{"router_bias": true, "schedule": "wsd", "decay_fraction": 0.74, "doc_mask": true}
Below are experts of layer 5 (counted from 0) of a mixture-of-experts language model. Rows are named router (the router's row for the expert), gate (a neuron's input weights, with its number), up (a neuron's input weights, with its number) and show model dimensions 0-79. Each number is 500 + 40 x the weight over its row's rms, rounded and kept within 0 to 999. Numbers have three digits each.
After each expert's rows: "mostly gets" lists some tokens that are sent to it at least half of the time. This comes from a sample of Wikipedia text that the model never trained on.

# expert 8
router:571512536547483461547575572520584478531537497494519495523491557434499483549520496501517571482533455501479522471500498477553459554446528467515488489432453495481463521426477466488519389464444471543411574485490509539483469445503555504549600508
gate3:549517552415498456545584521534533436480476483539489485507472491564558528417417453435512477587446495527513556574542411511455471563489437531450468525509458489548438514515544513528564499484432520485424499471551465485415472458473459496595497545
up3:429488465494443517481472534496524521517510513407512540508486452582481475533544466487518593467467524582520434486500517548516559427440479472552487454435526491518506473484550524482419533505474497464445545440502478518460491505535463519540503484
gate4:520493453462489479542506521500505559494499458480498516491533432455522556464475535487530497552502413512510607540511447424542477508606599478504503524484474505532463485461504532488567471493482474503478412497508535517525401441520462478476588493
up4:448572522514484446461502464533447606498517515517498491454470499562515479410424438472462568569505549474469535480563439567500556487493501525512477503539561532458548542476491504413480469486504454505520580414466528467496468540520513485480465504
mostly gets: " United", " County", " World", " City", " York", " University"

# expert 30
router:572462549562556491515579544502570508511471515514488483491492435529554494494462517541520500481565436531525529463445501435521464478510558422456524477528407536459595512519515560484504487516432480451545571443445478466476521473523566434553559484
gate4:502476625467533523526488570485521516460527544463570537510400516463507479456511395510480486519520488494538529491508494477496500522460515519446456524526546498516471522526564513487505430494530519425502468524399524595512524470520493429515497446
up4:537478465550502481480541467486462482523497441477496477540528497502474456502458447589470519497503524492517441511475522535458504500566414521528555470465493589563543533436487449448514491456491531542445516459450603496470528480497489543447510511
gate5:503424483474465585533522505517439442496496491469507519500533439453474483540541497480429572547448481486507556522454442506551479530467524451498534557502523457522574497502523556493420460532479462528455511462512521528476506407463532410554540500
up5:555433505408495541515500468501484500489503468567488506496470508467501407429448564488487511500492567403468471580452468550516455468543498524532423539542519479509523455532428488480517540513459498394481494515526484500504521468430521584485505488
mostly gets: " is", " was", " has", " are", " were", " been"

# expert 20
router:481512534467490462451482480592492543488479468536538517500533460475465502535521492475420481476531551450519500538550570449472483510603539461475551529515460479477542559548448447453518505501489560468520539543510465463497545476545540477545537491
gate11:476466471550557494443503584525497393494513534490493560489595508498550423465442531492501490547535473560520526550496466469538453418508513476458498512527413541504443511509494482530486523476443469529520495507447487349469467406475511517476497456
up11:584581523503498454464509503539523493507432452457493555513476489393480491496489526450477465479428480483523462515484446509499537497558503533481459550603488442503503467523479430500508508548516431495557518464571502503596544579535478479535540551
gate12:532436486483450512530490537522513493433469432480476490517467539499467517452546434459547552459518415487561517558512560456533521497465468550490530427567520542491512535487511512427454481489516569488578470514476519434580539495490502524512544493
up12:451529545516551534478458520598541537498457433429562482499476398530462533592553506495477553486472454528470532502511519489512550544615484415493527514467464430459531501485489509441528509531565488485488476551523532508554456522499521477471462465
mostly gets: " North", " South", " within", " north", " West", " south"

# expert 26
router:545482555551483487476537480531561500524531522477480429458504510428479502569439501543504473475565522488610517556456506491538501550439521486563520493480443512412463489479557500452460478480476468463473473479490577554548479511526528495518512602
gate3:568364542481434499413454515529522441546500532548505533443476488463523483589479502517507510447564507435590505536493565484544555453472428496566489483465484495508539550556467517491471473454510463484497508519505448555490499469443551499530484558
up3:523538436515503495530444492501519538547523503474507565517487471543465552468556485447500489501488513489546503533527477522385455545540479471508553500480534536526496483446556491488519481635462476457442452424514467512489507484485517444580564472
gate4:496485526491408557466505600512490498508538508539504618481497446458522496452511441542547487488536469507526466565554484530530533492510424542533471498443410558490547431474493427500452486528493485503455556517438493508454512548493467490553484558
up4:545491459508529526515445484527529539525470510494516524456461460428516562452514474500491538436470476441500433532493554495544548480496479489454474451483550509450485458482467569478467417496492467435527514494485591531549553489482570493441490478
mostly gets: " film", " album", " music", " song", " book", " cl"

# expert 31
router:491532540502472460474520531498516541524509548496508439512490481474532498560500495530458548515514456481468555514527512459448451528546555545547495499434463548493552525511494441476489473478500493521429571504510526505480563424488545482607597476
gate0:534470451496474452566481496563500545482490544521522548500474564560383467481499510520485563510485510488484481443525518367469439556554540553550530444469456483481480534477495532550552495511492466553501481477494469460504490467467448471530421504
up0:489470558499467489493480478492501460529504566487512511514560554524524492472497533507550472556427482536473455485567510496532511550502523588520510553551546490570471549572565515593528546472486371547488619494526551444464478487562452466501377529
gate1:522456521525492544496505458554461471493459525463530565484578495622560496514447537426522537536519507433569527470458446511528512528538522459479485485502519530522511460521472546557477513523365471433628526432461523432497507414510514525502507447
up1:437479599515556554505489493541435503519529520482526518567526453457527517461580473441573462438490435499466538552519511509475503510483475522484572542457516479544492482470480467525476579472551494480491507492516504518564533525552524429584499524
mostly gets: "ley", "ville", "ton", "ford", "t", "an"

# expert 21
router:530496590532561516512535521561524475504496492536528474445504552511540538512505453455480497435531465483499491502442579474467538537532510439454566544578482545477545524492489462428528474559474418527543590539509484438538529486539457476558473537
gate4:519519493497519472509538466521529512471492475514461591530430520482516531464457483450437523472497529478505506470489494519514599572552530550466578536542503538468479464425478475470515499537452479442491481485522486474484484492527510495529483496
up4:546501556555613497539510465453532478460491531475451555525438509513517423541489511474487499484520569497530502465454479436522514523445497539482510509504494488500532508530525516515535537478556504481432482529513560541429459545509545459484531546
gate5:430464515445426513477514550568509523488461431567530537451452508542517499526529498432508526430512511511485528512509500557450546540463542446544518482508523485502546519490456528415488492549562558491477522535509449518579495479503492476587509565
up5:449499500474531535504481543542483464493529496448478526547548487519457427549518512520504488469444459492462501547469514494506464617509568524504504511511497418547471488439490500488478529463475584503514519489418587528518496495477497502519548390
mostly gets: " has", " had", " have", " also", "ally", " species"

# expert 16
router:567454543512546479402589468526534503520475490552487445475464520486570498428438519454500503496514495466581564507498536428551481538542534491460475494480540511469544509498528531481526522512461444536550549440475537509439581418557542453480494479
gate4:450545496466459457489539501582546524450587447490488510423499507513386459500477428485550511489515520509460524533495536492522591494535538519521460422522524572491411485518529557488482508541493472492532527569503525520524508522582580487465453483
up4:560451457517569551483484479475519558582429519497582458547528582485507542492473471521524474574455490470499428432526449521457479516461480574462495433541497520491523550450521513498496497453511530478446467504550527450497530480431468514482552473
gate5:509499496543470498474582519479509460499523422484465485495524530479522543518511505539457448472500523506542523536568493478433458426456505528565486596506483508496452469404430478512433527520501402551448508466473454527507467453517478559501482544
up5:470541522488547580518504516490445507453550551542537522455564512478561533518473511511493549509546452527511497511459583506542497481459549518473539481477444526517601455439468475496533476518543403473493464484495465502532503494512501433464474496
mostly gets: " with", " and", " their", " are", " its", " but"